Experts of a small language model.
Experts: 128 experts in each of 5 layers, 96 GELU neurons an expert, 6 picks a token, a softmax router, a shared expert of 128 neurons.
Training: a variant of Adam for the experts, 396M tokens, 3019 steps.
Below are experts of layer 7 (counted from 0) of a mixture-of-experts language model. Rows are named router (the router's row for the expert), down (a neuron's output weights, with its number) and show model dimensions 0-191. Each number is 128 + 24 x the weight over its row's rms, rounded and kept within 0 to 255. Numbers have three digits each.
Before each expert's rows: "raises" lists some tokens whose logits its average output raises strongly, later layers aside. This comes from a sample of Wikipedia text that the model never trained on.

# expert 82
raises: " part", " a", " "
router:143122107139168168119096100134163146132180117121150098117124139109101157130157133096130164109079093144117169155130122132194175091110124095150135110100179117161125121135083119172095164128165142156112093119148149116123125099105118128119140131113102128106090098143125189152117103140109093136146099117124162115104118111122139125126133177122159105161135157111113159127088099119133098118133151108095121112158088130128131139152080116121100120134104111147109119134104116129165125137089160103161135130135160160107135080150109125143068152137152133139162128136099132121117102108157117152
down0:156104113158135150106110157141127140085116148134130127103104111132125144079147113186141104145151102098109088117125148134109157100116193109127144166137186094150126136098140116141121113132149103097157147113095152097129123147111156135102139110125118150147141172129127141102122142100150134125140169171122115134156108140146126091129136159100115103151117111131113146151139149113134078129094119148113116097135110127123160180097149131158138108156167099139138130096146105127108122104175224176107125084094133138103142143160075101120128132120145100119142103164128116116136117123143104087
down1:206132147134123093088146151148114128110153161122132086110121139094111155123136092094108111089114126131116110128145127109108159147136145154123115115140126159164115141135095148096140104105099136124126102147088133161129123146117112140105150128134075113142155111138135159138107135116142165142170135133149123140082129172158154139131135107140131135167168144123126142126127111089151125062145139106130111116126066148187131163113153128147138161066103103134112101108146107082127140106166100150091133183171132123145108152109142134097131120118158136090166114142075154146127119102149130119
down2:129135161103109153141127100072127143121115152164115133137150125100153152118128110115155098149142138107141089129182049102130134132120064146074138123174067135132105150146169166145136159165153131140135151150161176158129162130133137138106161122121156115181149115106137135108131117157127121126133158098133113117090124113182095119127134124127158121161091131167120115130159167114114125107103120107156151131128121175117122123114120128100163135173118132090093146120124110113125096070112119147114149097140122109127124099119122161121105153124147095073112127136148106132127093134105141122
down3:091113151116116117109149129087113157145144128128160154169105141118126118130150104102146143137163118156105110109107152105135079122105142110137063151106114137149082090103124139112140137122129159146092131123118146155166115102110161151167108165170162089163086161105095103120108115109126161126113103133133135152106161149104109138097123132098116128134112136113133142156136146146145121149153126126092148128098172150138153150143119100138163138144108171121102095122135163081088125139148112139102156137127120117130119120145130146102153113145126103155120123133043149170102217129112136147
down4:110104122135117120099137090154090154128077154117134111149133099112129121135117117140093126140124109097135136122132096099065113134159164132104111168135125142167117172104123175105136091172092161095118110108177154166128099105113142129110135086141108125099117164148134159124123163152117175118177149101142186083155129111145104126123089088168145126167148099106142118151124127120116127142126123176133146151151106107136115150160141150128124139099187117133086122119107134114189169130130153102096124156148151113127097132107154124117112117110120123111107144094132124147089108105137140117
down5:139140137171133093117164138085185124113102134123118129117122110106137094125138082113131117113119157160105122143166106110157089123144123098128135109089193160098149165167105123112156123184128174151114152149102155156119168157098118114123148136165110133110112130122096133143113126081136137161091115194136145149136145148105102140101129119118122116117124122138118162125131141112106166112126111134094164179118134100122140159167120105122125158169116134137178111128084135147093099167110190110123131152123125127140155122156097105116113120128131125111121088138153108135103089096112102164
down6:156149170105147137106122150125142125115139115115146124156123141146129124139086117154118126122116137126132143161099153170100158134115137103163110104103089161138108065104097113138143141107172136132091124150165131158177092113107111112139080091163139127110111123121131153116140110133119124122156127143143130142073187123120090159114144164120112109146094129149132145109128128098076074134124160125113144143132157131152087111093105118130148162088071154103122113158135137129086096111138066122117180141165145122142173132145120102118168103164153166143159133135095120125131110145122134117
down7:064139061156120135105110124126105118137120162107148108126136105138139171101150153147116159159119122105133136154146150144096105130122128127149125115154223130135139147068140071153119113152118140133144142127140082145108105134094137129125167106144124143132150135136137149139125136140124138174148137117149129093140136163186124125122130118100112139145142115156103167114133121106133129105095131150114132139133118098121104149152109121083122102194125098078139150103126124106159127120130232142099131095107135135125119182114120114113120116130094153139121134098123141109109127089135119114
down8:123100129122088143119168192116096105136148186111124115115103099106114129169154114141124075137136055122107105127121115116147132118088174128129141160166154161164154133146137149127130138145135122132168127056091107090105135113121129141098142127140078113151140121111105113101129125079152142135134150113154141126127105175143140083124167102097112108146131123128106138145110156134134134064081138132180135113124146145134136158135106139157164174159146134111107125093133104123094160090131155143129129158149120144120113167113154144123121101111086129114149117113111122122120168140146138120
down9:148127113103125117111144135146089126156146129146145147101107096122114133148149135128115118139098093126090138127136123135092134117140128113087144114133176099084109094151119160141112125103147140129124163113132114138144172122126134132108141181112148137125146122082150137128113114115144148153126087156117108160112150138123114164178090146130148119052173125106119138143149135126140135077066140140116177137133116100155103097115118113139144066131140134134143113164104121130083183109064176142162120172099125147128125159107118146132123134102123160124171100140109139086147157129151183125
down10:128137120132076108136133109153162109125169168120151121097150115136193126120112121130126133099143116161107154136143120125150164137143133137109122140173086089167115101135072096123134116128101124100089153139136122127193143086124136139139138134137091136127122127136108141152126119152139128127104087138095079134088146119145115125138146153131130126117112156146123133140146109148123130147121089117109110105112131074125174127121139152136153107118148076156101121118165096157139123142115142165122152132097164112119082148165093114155145147119165057145047112158113142172163138115144127133
down11:079171130151109136113160174122131088114133144127121103149094099131154118099142108104120103132100081093114106146115129127130126110053146164149100118168117161117123142136104124119129168153103158108164124152075126158111133124156159152119133107101127132164155137086143121108144054147158144132105184126141121153168136166139101101111151100066131117136113153146127153137122114111117094129092137133170144167080126140113118122152099155099143133162127131116113140153136136122114145131121206152110135119117129137138119150109143123132165137100120091143107101124108114133145155136164142128
down12:145110129132092176124117178152120107138116143125136111134110129096131153143097103098145050131133126118155136157135107144139108132120123123147158118140065139102121121089122148139127143130120146146159144146080135101106137120177134089160107142095123115108131143161107145153123132125163093139104182120129112149150118094151139127119158118126121149114096138160128085113140144139157120182173124127118141191107115135141156116128142087093135118138098122119158105141125107096130144106170057126158081143151120128133087127140094086110165132114139131137086159145161110098120143170110161102
down13:117132109182112151130122172138159104116161152127164107155134137154102141123126127171111149083141107105128155138112134156188156109146138117135103084141146161082105135111126118130117140153144149123140148095135123098117151128140135110123064190109176123104124091133089130131121101144132138128074158136084116115120114115120116143093097122130129120131132176117126141142088138091102083109127111147102092142170115154135143126163131151116115140148086128117124090095106132128126163134179175157102129150149124150177157133112107078128131153103111087124134123161094163141147158122116131107
down14:104150123116154146130107126109093108150169137095111078138129147126074125167137154086113213116147126140136137156089123105150160115108129156115109133131108116131128137127116115100120155140139107122154053141188129100145071132127123130120117139163101079087097119129125127089123142087142083092122121152140104113146134140107098120161109116133100145159115155138119106103103120189116160127111167112154100114140136180107123160142107121137149153138133119134130161154136162177139144133085151135130139124159143105157114111135126129089149116125108111144123150100130132157128133147117188129
down15:129151147093087135104125135117154098147164130123139143161160123116152129106110120096126135135126199127141095115167149119085116127128080139143152109113056143115098120146143122155157173126143127104136176167097162126133100108151167131130129121134175122158167118112107169099153134156148138136098119104117086131094116138139099131141174125145170130121086112160132132119129171122139162149125113115134146167107149175089121119109151097090169107166095136106113136133133126125136127119114095120138127101131122118155122176103123107119095133158148111100103096151112143116136125145077077099
down16:089151103145107114102084107151108100139121151093087166129157088160142144106178125121147138153110119096107123151116127125101147094133144108141150115111176129126115130099135076141159121126112140136155150146127130137121127113109163137111128155107115141101131140151130137149107135107145081203157123141144138126117133133147138095112125116153106145119139106150134124143109155098140078096150113110128124126152127091149142083147129100108162119146146090105140140130107131108136137105100232137146166126102129134121132177168192103159108134131087134139144189125152098118132111095124126113
down17:106123088154123099146142132163097136096099121099138150120147084163116121112194151120158175149096132118099107110121153131076080114098167127143160115116175144088145172130121129111128128146106113124165105161109089120131149138125160108121170131153108119131159130125133118155117113119120117159123170121120144124152096145124120102117116094119122099151125118146147118166135169129137123163129141117149125104168106109088165149127149106114109164123149066124141146117126107110138109089153216098125143097146140125119129177133128136090103184112117142144140105132151122117120120096105128087
down18:100136123122122141147139129161109158124091104150123135175061150122141087103120188090146141151144153144111123186100147152131115133094088100136138109125108097125108128074099111172088120100137107115119120157151139153167084133094112165127113118141168120156146126125128140116084112146096154134147114138111100110121123053143140167127128144126138139143090108102137114120149108116114110099109110122118112163121153176145115124110118149144144104130130131154119149155114193085151120128144186160108136120131124119130130124102161122178134111126118092147163123098113117106119164139129169148
down19:146136081180107089124127176158117148148126130143107136123194135151108133114119134193107130105099131144153131057105122171129142120167098115127133117102153135079148153147117176171173103088160100135167136092125103128132123149159145125117108130159124125141093104086126144134096121142112131117162084136118135107135082139156150085102129078166109125131144093108133162119114123100128118122130097099121097144144142128131115134135146132142090157153126109098129137123081132121125155166119180078102157130134117129130086150134131138161146132161146137111114099136147126142148134126124103151
down20:160133142138165149144114141158141145102101113133082107098105125102096107103155148123129103116141122092120129122132109159132135138119137081130158162168117104160137142163115140129164152151143117138133124104125083148112143107137076195050119153142114107139105120125114147117091136122102130100151195074120114114145116117170136132153110117178077136143111128134120128105120132106134116109113159142136118125161059131186138122099156169170145113133140104091104173133132107100124144122147163147128129137144136114108125079141126131183133134117154130113135152092146108137125126122146157151
down21:166126116172151138155154135097131104133109116150144105160139143130115107141094097139125136134120096083115144192156117143132137068135158151088110106197144115133105146124132122088129119145170118097165131140079136174127122152139177123080140119131129138119099130089078147118123126150149165076134134164145130148138124101123046116128101107148098081124131117140110155120106145150130104123148135086141120150145105169133117139114110146133123100166116141081106090170106152150111127155090159134123156140139115103132094149140100129158129119123146126109119119106156108122154149120146138131
down22:145142105106133165131134126108112116116125128154118121113122103113139070127107145120137084130158064106142113127099114135181167099109122136094142179160106114142150141151102098139117158159131138137145138092124161124133156089156117156109148113114065106142136095155116141135124128124133131142179139110083121115138133096146095122136129129070135106100113122126125104154134169156126167075063118142183138119130102105145140126123096143129120108176154157141138138132136131140148147104088198137193146150124128146139115148105095142158135076134141105089130130126121148121158130117139123132
down23:112154156119131124122132125111055118104164165169154103151114097122122136109098159144123085116112142069130128110138099137147113105141137136083145146161097128130148167172148139138105160170113128126129084126153169105120184121137128151137170113139107109216148102127134112096142123139107139093135137093101108118116089144140113101140129110159108137109123107133115131139124144154111115130114124172145142132127094151162132137126115104115125164142112144106102146128124089102131175062093138109109163108176132153133131117131133165142150102093107099115104121094119112154151151122138169145
down24:110149135118118128140088151172162106125130144105072145133145123121143111102103125155113115126131100109125139131110123169128171139130143146125116114128134143172131066142153121156097154068102145095132111136140144130125127121106130094184128093048119185118132150086145077134154109137157133136114124154119116123103109119120124142111108158174128124094179119166146120122119137130124093134138137082082162167125174110151135108096144120129104149116097137105130090144137093125140119113105164128161144107111145156137172183130141117145118120137141123143141134156105108092138176131133097088
down25:086168142163092115097154175143124139127099148130174159138102119128119137118076156164139116132117160104112134124128140122076111080171118115145129084117123126095116120124124191132123148113130166119130135145155118151095184109134119122189109138147168113116150108114099124088117131170161151123135149119057160143134089125103108141111113098126145149099138135102136097140136152099135145151108143139083148107121145158143120161157096146155129158135116124108119118143101086092117131141122138129123133115160101189122123155084140110107113164110106132159144113088115145137125147150155115157
down26:107096123126122081117150191148134120065116153107125139125140098135123147145119147146147162109145147143088119123143144119090112133148107120155101108096146196118131116148113072097134105138089123143147133117098080117108154151124108141160149106154155118163144127095159117147109164148136132129104131134100117101153112119135123155141092095110124148164153110096133142164143140129148155156127171148170140104125107132087124159138150152133176139130106095165111114147109112159173103131117193131098098130139167140083132144166108134127130139099095104145100083132118165117132127133088137110
down27:082154098145098108100090131128112093162113134123139136146138072150088133109148126125132169126156094110128161132161146131125135144117118110149094118107193086092095103119119123125153141139123129133120109121156110128138122132090133127143136127105144169133128133105147105103168160147102141149147123141130141139124132109136138119136104144118117112094148124119111186125125120103120124087128160163127151139105102134153095126144112109086151102142143113135125135129119141156177183139098250148148100113092132092151112163139168106144155107098108115138100172145085099114140137119132145115
down28:111155125086108132129159159146096153125135102109102144116134100150157101132132092132107099099132142100109093148132141135107120133104169121168113090165104154128131139150121144103172176183111141096160160162114127102159154119110098114155138118139137146130090158116124115152136132142158124126089189169163135141130126182094138125138089081123098118101109116141108099106113150150072125131123113120140132154122108132107126126092162130111100156145111102107140157201135145144143128147120099136128150113118080113148119117086110106128119115141165138127123090154121141162169147182141101107
down29:133155115109120071102099107124136153118121140149113143106131134113120119111136107164119143098106091107100137099168149146111090100134133133129111172094148102087143105114086161084127071112118145113139118121172141148140140130096146166160179084153136158130141156125106145165128144139123145132112102125087120175120129117088126176173109118148130133120186090087146155116163145132170128128138106162154143121126136091117079112162124122091148133115150148157140161114163063135170140135135162136164103104130129145125096133140137133094134120090128117154113152129095133120110134110135103147
down30:137117083116085094119117090155118156104174129142150133116153134126120137119133142117122181112107154129096122101134142110108152098144100125107170079091085130161102118149135086135141138120102085120119139118105099126143133137135135118110145127141097152096156127120119138179138130139140133126175113153094135115110101119129131128112128091154133079114127112170161149153148139094148149125154167124149121120140146109131121137131122113147148114145170090129161161124048174144174114131104154108108137157134144145120077193116098141093115117141174148135089172098132153139125130150129102082
down31:129117149125114134119158145130123136144103132114120156153099118130117104110118104162095105130143115119099098124136160136161132114103152127156125139133112127146114130150142163139139176104143097151151090100078119162128172078149142152110137153126149116129126143129105126135116108113147135142095163140158094163178105108122123098153142100131081104137095124106123174123119092170110148109117099115147114157085123149144159108100108081111181143172139189127124158187095117116140159114106179148149145138157135089106121141176155112126149109122115143091102108163133092090108151116135090110
down32:146131128113130113133109172096117102119113134177166130159150139123108173168116108119145119151120162128113142165090125137116128175145102106129108082132092185138106101135150136108134127147153135110132108110118103108140194127137078145108109112133179084127112112084134119125134096121129165161145167148071124086130103124148148131135093094146120152151143158150103085136132148100145138134122153123171107071103101179162119120130142169168111129131107129138122136115158140144079135100129114112144130123120105087120134112133119144118122096189135126130099129141153135175110087141132117129
down33:136128152139124116124170132134084120091168177160118178147083126126142120125121142133113093114113196079122092098147118090126114080127127129115147151111052107142083161137146120158124162114121141120143134160119161126143110120174152114115159119122099156160143159116097146123145161149144154075110130158137125121123121114161117096151137132182131126087141116139144137137136156113163155112144114161147147131110116106092100133070137099106156131114139145084127135153105091132132126108140111106111149082130123191140107133129102141118119137096146108114115112103164145110162145138098112126
down34:129128193116171108114141131092102116128130111165147110165123092117087136089123132077153155143139143112115146100194120156165116087139119084142127149148122083114108102145139114117150143176151140153092125113147169134158171125096151150076143124155143112205106152087143147101096126139105137104109087119123103116103145122127092092134110148141126078121125099123112145104144120161139118129125148129089135142139117124149099143137158135144107096123115131129127136082122170131143165118107150133127141101125124114153133108168120156148138091106168101127133086151124100164150153109123138138
down35:087157124135108141084167178117147143128150169141130171116106195136104116136113125140124118129082113143133100108115140094139144120148107127135135136124076131151138120090155135121109102094142133120147139101138102089098099135154143150110079128137144117096112125119071098122150199116130142112138136167166162121143137127106145099132131121138156116087123109089163146142123160148157133131165140138095095092129110095160114050128115145119105138104137132099118132127110090114154156156141137115128133117118138124159098111130113106129123158155181153153164156119140133091118168167162113130
down36:178139096106143113122129119133129151128174147112085150104095114136102165138084140116125106138142164168105173141122150135112128095178090143101102146115103134122140100110140161113057101132140131114113142196142162116120107145140158119136099112118131142089155165153133153119132129140153087129136106121116080107115104133127111149140132156131140140138120130165110052143158135160178103121161100141107148128137132106109153133166137130078125149074148160151127103128153123098121131109142107114102108125118128140134131095123119134108129179114084130117123103158151164132127150117127106190
down37:068135082151128159103101108109102131154133150127114101135128104119111142138136103156122161140165114133130133174163123144110115136115159118131123104169240101118087130080116087134132124118128130124123144119153127132123084137087129135103156113107126135134119141130118128117144126141131127134169117120159166090138145112162119117132132132126145127149139128126113178135156135101125106068054132148128144157113115141153134140172104126125117129168114126104122135132123161109124140135131240162125095097106090136142109148104125118118162111138111133097128141127086138141121131119114118113
down38:110111172124102130091156183135101120168082178122104152174110128104124133142124107140125067137152138151094108131121118099151147151118122140166050115123109130124093112106122133170115115099073141144156106114146123178117132137132176138152154136130144107156092147112108156091101133113123161150147115115119121153145148138138133104112149142124141110145107126135109138154133097134144117078116153108142115118070142127143141114084130133162175148096143189083113117132145097091117163132145093141123124161168115126111095141120156127126145129154123094134128113190111108136142135128114140132
down39:136116078096115138132124150181208116133151144096072147107171131141114165104129146110149134144129129094100154121125099132099129118128138103123129113110166123124151104142112122111171139120076151102100136142104104120063112143101137147137103121144151146089143114103120119156116137130115114129138103174090077149098156094079145148143158166121137176110131120142125155139138122130161153126140071135115111140152155140102134156183136118131130132139112104178128113115109160131125125168098143129119110133133129145088166123150139143151122090077112152165099139106105139138121133118157094107
down40:174086156169126125159172130168109114119137161097094163111133130114174145153108135135142074125156150103145116097162085101137154102159137136106149144147095050142128120119143160144143142155102122118159136112129148118142145163121150122103157113120102157129127150128132151120166151112135079080124119171157130136130142093156102110127110164140123122106120105138112149120130140141135110105160076168150120107115126147110130089079133119108118115109141139097132151158121100148125124156108085110088152081146123175095129095112090115136148105077113115141109130141162138147126130087123110130
down41:081141118125111114131093131154086133122109107151134136137130110143099109141102180095132164150140127115171129137125118104149102105080145131131165142141198096103095160143138138168131132139143121100139125114150116113132111125097143181106125125141118165057122131099092124141169152160140114136124148105152152112186130056116131116129138141160132144123150122154115146114140087083135122140092109172150143144119111139162104111175097118122097123107126111160153175109128123128152135147113167116147080147107135108133130106076139118112140099104100160100089143153126139152103120142155111117
down42:161106086123138111170105122162120161092158115126138136114134106124085112156123110141120148131117080141098182140106126097119132141096126177130072155130154144163160123120133142123131163116090152166128095134116126124154120141144128154149107113134091123157123110111120112094112182139143131123113138106114132110114137129127119155143126129156107091124141121134146165149092119137143097134170171104142101098134114116121104161120174146130111159084115094160105086109132063143192162135110104179120122165160168160123105101127116152113089147134125121116078128102127176139115156139135132145
down43:142113214108109156130122112105145129148112077174170118139160145085089135162098146087123146130122127093143111112149110119139145130095104107127169094165129100117173138159093167137111150112135104141115152118155127165119169138118111124109151126127144122144178125068135110130135103160106129105135125095100134124090142128129158093162115108159140086127146156128130134119150115107121112100115143142131156139145064146196067106127146154153131135124108123125111151120155131129129127121108161113096123146130134077123123110110139171133135116168142083143091126140107149127092129120150128121
down44:147138155124138086112162138135097129123129092110134094121124171098093109130150118105160149111099101096101165104142151128132120115091155123132117150141142116195083102114116127178079120137107131181098115165113115161188105096138141149098113136110086147132103083117142162152116126133136149125094136156135101115125124122163147144156142148126154132150100145130139157137153129086093085127124121102137131115138108123160129157133163148146125146085113127104092084133147094116136136111161138124119158189138152132178115128148131144158102127107133138070153112155095146128181127117107141137
down45:151142147137142101108117134120078141138098118143102142115126118124117136173120102107117099185161172099167157126141105105147137122092145162141128152145096104135113158148153103139127130107131102101160113142089158142135146144165188170081139150115132127118141139152124085160104118139137149108101149108170124126146155129126152072094113115142080116099136123154166164086109127146103160127164085115095132138141145102123088109130105136148104108112125126128151188166126105122127100128176164110115129101148089145113112146137141136112154097104161161085125097119135113138128109158087135112
down46:105082090106131131149073087143174152153098139126098149107120143159075143085124126127130164130122120137129118136080102127177125160132109137109102129132123134143128121123187123114128119114119115130096153114126112110123128152138134091082098084189177155116133111119108179136127145156123150139132155133108107142133096138115151126079145161099183157154147118140128142144150104147115083167113149143137130133141126110139111136120106150150138127115167141143095106106164148106097173129145120128094184089084118156142161110142125100068144123146132101121156141119125092151144142122143129145
down47:106148124134106117097139124133132121167148131161130137186168112125118124129104136119121108151115182098145131078159131128138131079116129133116136149139081108112082161170119149146140176119152127131137142171093150145137077111125191125110144152137152151120143118124136145094136133160147186086114097093140097146130150146152122112139126118156161114104102112111111130115123159097145131104111135086126170149114161151107098104140124109108167134160126138064122155159096110120137156114137150080131152120114128153127117188095117127122105097142152123080129096143124119116142137150085104092
down48:159135154130132171129105135140114158087104136144098159073098138137101137119117183129133114130133123135105109117123096121125125143125129155105111135137120101104149099133176134120118141121097116120092130138152146150081173127149112140130148087107129131147154086135123150117108100126122139163126159090060139135137077085115108115140161151167164122122141109132107090121134157167133177121100121132153130135103107140196133153124133138110109139090144171177133155099137058105155100079112168158138121130127175109103160099128164160140096129114095152124113142138115141137125138140117126142
down49:171109154142160124132168162135152110114116122149106120138138125084124162099117121095117122094127167097127110108170106139139129163151126163141103109085121158146125105179127123104118106121123163160119143162115133143110129121099154085102133091149110158108170115125135105151149145117127174093128106106096102139113138123114108141135148134152127107129122143139147166081130121127146148136158154134125111149157094143112126146101156127144111115088055131151125095192119153127183157103166120115090122155118146117117148142126101114133101111144172094152120097178110124082154110141080135087
down50:083131136147173110143144137123123096091134159105110120095080106134133097066118139129121120154170088102147127106145125128113156117114146095146118176151103091159160138127137140152191144140106143115133118144104160093132160110082133150101159117112095142143127138118108152128107100082149142130131099121091131130136135112136118107116163157120135111169135092107129170135181153115078101142089129168103139132116117116160133138126144157170139104140169102140106107092131128126150158107107202128084131108137143111105146134121148135131136137116144069141111149117119096159167142121126100108
down51:141120148124136141126090174126123144122125102133145129095161133119111142186132153155097170064137109127101122153117097109181151141123091129128078136122137140111131110148098114119147130143121153157140072142164086071106146124122126097095143114130163120119101079102142111196119132131136091131079152152115109100144107079129140160150140139123107121149154131123127133131135101177117156111145142133148125122126093119122118082150143158105135133141126162163116145127141110151157126067111122138180145165151177115086137078121131160134123129133139100143111151152151134120160101137130141102
down52:179117144166146162182117128113117163113127169129150161080132130124111091132186154105136087143106082115136110177106094095131133120123123124131128141140137105181140105131141148185140099141163130092117132117114129134105134142146156126080110146115122113181155134115135102137134140067134116121131138150123125135127117122139100090116133112143086140118137091171122141112091151116105098111119135117079121078112101113179128114135139119158110122140167102106143109121129108131128154124113147180126161154121125167084118081145118115152102128118163097176117129105154147091122151142152154137
down53:181108091154120073157123139173114096141161099153122165141148137128108154132117110140124151112124162135087126104122117101113151148151094166114134090099144128128118139129121098109078104141120081162109119130120098144159131119132108131120144106152154158155117156121141090136149136119101145152113082162115138107105110111120127089116109111150132073072173153142146076132157136112158140099131143125178158124125135116165129180102124125112097120148111141174139104131114157171130170165128166086104102123139142108111101188136129149132144081135135108126100132110124150155117124151113123139
down54:143120110138135104165128138123110108114128119080141140124148110114113165105167136117142145137091148115096135117120128125105091105082122135138127113090155145151118149115138144148105122143142158120121068117136111085150154119122161101088129124139085096119127081150136127128125139106120102179109134166128138113103149161135120131093129142122100099133114115158137153138115172133144140117177173123130124074148157124164137148137138085162133087134154082121178145115098130156137114127113152136182165181151148165141130148138130133114049115098109156176154140098129104090102126147134121090
down55:110132083099095117125089120155148085107128161130151121099135111145097170137173149130167143151131091111112128139142117133115109096126118128154114181141216115140115101139132128124149121114148121165136155144102090144141100153101123145113114134133075115120154120129127121154104134106095134114134135157106135143147154121104145127107113129138114121139127092116155134126142120087111088114114174097112129123166175116114124189142118127150140130149121101112142118110083162141133157120098217118121182150112094176116149160157144173108090112095109149146113116100108134122130129124123098116
down56:168125064129117092172142095141127114140155112127128139124128136096113114150120127119127147117084161120085138100139131158121117097106111105152141095131174100145120135145110102152134116176143122167122110096103084122135111118124125138129084143147172135103156111125126099159141138110122161160134086176095143133150110136088147107106104098088105124074119089125194103152130147106155137099115167099127129145135152118128099196134124092154141121158112129142149143120123152159098140160113154112124132131162126131132138151141120121124109111164204147143117096115124184139113140118116133155
down57:102138125142104130134111143107125102159154136115080129091146150132096152175119129149123179127135082118151142092147096147180157132093170129165117142136159074099118108141131142132134142145151122086145156155143150120154141166079125125158145092110126194087123153091115116147161154093109134136105144123143121128150123121072160148143121104159108111122135130143129129104166130119149157119128118103126149101094162154140084107172150107117106163101111098151167143116127091142105147155131078164144085119110096124121109117080136134106135122100130141127125144155097162157124118140123106116
down58:124170152099122125109129127119078127136117150131127117100148088124052100143150112137162132097154098120132153142149161155108121143140156145135125150137155139126143117119099152070091184158111139138145141150130121120130128112123088151112156099144068123148116132119184111098094177132134118122116139138132107104107127125118110140157090120115138100163135129155135158144114134144155141111137126150136145145146106091162094135140156105112113113124128130121126168112122103122157147136140201105185125114097123116176097140111122156104128110077115175118152148168088105080132100139088110105
down59:134126164130120153130100132192133160123111138138144137122125144131130132133126129142151090143090145123135127158146101125186146165157143148175140120139134129106159125147141150138169095112139094108150143118155125106107147118157096127152058149098139117116130119152135099154143169098112085134142145113125089099104081098112128129125135107156152125104120113089093111120130084121138092159131184130136161121155132129114160121077150158109099137112103155134152166097129149117112108135143054114148115135117125132074106102107113119131133146156140161114117136152191117103118095147170103093
down60:139157153130104064127129161123136151097134121155127134124144131071113118115146096105092137135117107101153140101149115132116095115169121160139136129121106124131189113173117138078132109124083113097124115131155106123142181144099154147150131113145096139165137138122156125178119111161165129108116133099141144118112139138091159151112115113139103140128130107055106121099127150121139139130114108147133103114175117123106077120154158169143149140096102113152109153103120131176149118162117101112142116100128088175120091160134150155136137093067137132151119082154136153145106163127128097147
down61:133153145158129109114093143152118118094131088148113114160123118133126157108102136154127166126135104154155154123135153122115096181076150160165147094146106120174149134103125133103105151126127135101109122158145146112117097119117127170139125087159105157145130088124134089128125112173106131097121124057142162140103094164114174118128155113112086148119107148101150109081149139113138132170125147161102166120115117141160076121114127115120106121133115107138138169078147094136145123140129120167158099102143161137106115148096158168065157109117094116155137124118152148125120152153139106130
down62:118161090132089127145135110100087118124145142110159115119152109126075071134141121092144179128119067086088129123168150105134150126101127140119145111123144126106162149153105117138114145171124129148114107123121101133123131102117122144101142135146091141154136101094139125111151138108132152129118148175150136132126147128118093114169129099123106078166131112116131193114077148148115109106153174114139141122147128136134100190140126128105147161094107107127138120120129125154179146125120157128160152154138162146133103149145126164144077124084153124128125169105100145079166120112091176135
down63:121139153104097139119145121132126145132081099145139145114120102107079131112161148106139131138093143163118154129134098070145137124112142174151124081118134081087098101110139162138117096113101124104141138129115129118110138106156168148152135139143141123122110140109072148121120113122134133147125178112111141173142131049090113108119099132137130143116099139121110109154122111109148107138113160164138114098133121118133186148158108109181136132087113118173066139130176138125136142111150194134167122146130209120098160115131108126112151105130116149133154140140114121127117133151161113141
down64:106128102059167124141112111125142112145118106125111129122094122146149117100124131146122147095141101115132091182133097164093088127065127123115127126153110130141113094081146111122172174143122143103107119190120120141201082121112108151107145149146127112134162140153135127126103075172141172140141183117138113158098143129136120164115128127124100146128108148133170092124144162094124104161080135140131112142109113145151112130110093119157146096153109117124141155162125159115104110135129126123137129116150098137153134145140121129128163137162155158102100134069113091118159148142145117134
down65:149161155122170111099125116125103119113177127147100149098112145117103121076110150154134095085147133084142123153107138125131159112137112159098128086181107149163134113119155131188093135117173153089136114114164166130140137137135092170103135127149093111159136094143118155107133102119139094103146173127119104109116109123136096092122078099173092124140135131165108101135102161156150130128111113120120114116147126142170128115125149129134090111182134140109153154146136072095127167108101126087126106137172132121106124104149127121137133125138108110130090148088118134146151137151132177151
down66:148099108107112070149123082195090129150154117142126146109145125183115154144142145139157126128101103146085142112089129127115154152121114201115109148140164137119092134129118140121126074107155127134136112160137152117136124142128131187142100128127095097160073155138111133101121150121115098101160091133121140117119136110098135076122152118140101128138138107132101131170124115126162101118108116115143152123177128132108159163150099128122117104146121130130133099157107171152128165131117144062098115167134164103129117165109090120154128098140107110141109093148149161132143108122153162155
down67:116104167100125130065112133127096080142121101136107105158136103155163157158123125100112089122153149065123135098131135119123181136175136144132091107155131119162111127124108080127100115165127138119137133156106119121139086105102126124123137158154084098120146170103130144114127102165130168083146166151139122109169159166150130125092105089135162167129097111117135113143105105146126141139107154148121132142120138121110096105131110153181120146148131125103113132141098158108160139115119199157151141128087096151146122114130147157144168118127163136101129110148091105143145103106129115101
down68:146108144089092130165129139121162126100123131144125164117095148101101162126130124114097087159121112125125088166112124137104160171117104132135133119175117166104162134139140151172100159148122122116136106085133130145160180168141080125108115119124131103131160108119121117125135086123104105135154219166105131117111123126144144132128090095112129117148145131131120104109152158122111154087109126113143132115105138173159160093110163149175151152168163123103120159100133076099096122119145114126139162118126097112125122151140165149131113107123130142079112147157171127116117109084132142108
down69:150111111139127115092153133114180134109092138133145102114105145120116126161105140106149132121121085132122119127162139108159123126104134113117132117103224134107137132115088079118121146142180169101156143136130132154107115167113127111139136110107122148106118134133098171143127141122112105170060125155152170148100148124129137153155131119090119165162133141161134122143144123120132132051151149140107112124146113124140117156137104115095136096146075141123134106117131079133144116095149180170111132111145164158170157146139114135119111117133159137131118135074144116098109138081166110148
down70:119096127117136120142117134170151138105095106129091133131110153124124143140143116168110112142152090129113139167106122135148131186112121131118114163114124166134120119148134111118145098112124125113136122171126136126166121186132140119114118124115149135127107084110128160170124161154095150135105109098113111132125068141130137087113143119157131127160156131114138077137145112135117101161157153120158135137155120046128119125081131152112096138090125122142102143132141081145138147146147036097108088150139162115064150082131128121111115137146167134085114131141158137124155091137143141172
down71:106130118123111143120121159133139125150171140131148153132127113154160124128103138166102175109123116144121121131132105138116113153101142103141080117129165113069116145186132147118190141126205094099132144165141119119129140134086156148135125098140149150096116109095132110098129136136136178107100110107119090121106133153107135162189171116122114110130145123134075139116122104094094152116094173085090124160109152123141112131140137120100110148145115153126120147168105116100092139135139148149102139141103101117195127127086147097127127135149103113137110115128133165126179117179126139127
down72:097167141115132109101133176123093098102108160142116090159137134106088102136136168060118155120147151113135114126147151155179125142114090095123169101127106164120121124149121117095157174126086108124144108098131115144112143113119117164115150115167104128168136110120120127118133088102136141144121127127077129130137146120136093165150091121129117159169144125147111106110154147095134146096104148116153104115098126185139097131145150134129156150148126133116144143113119155093160093117083183136139151118176130125162122162091166158130133118147123142151086093119096120172077128131121123110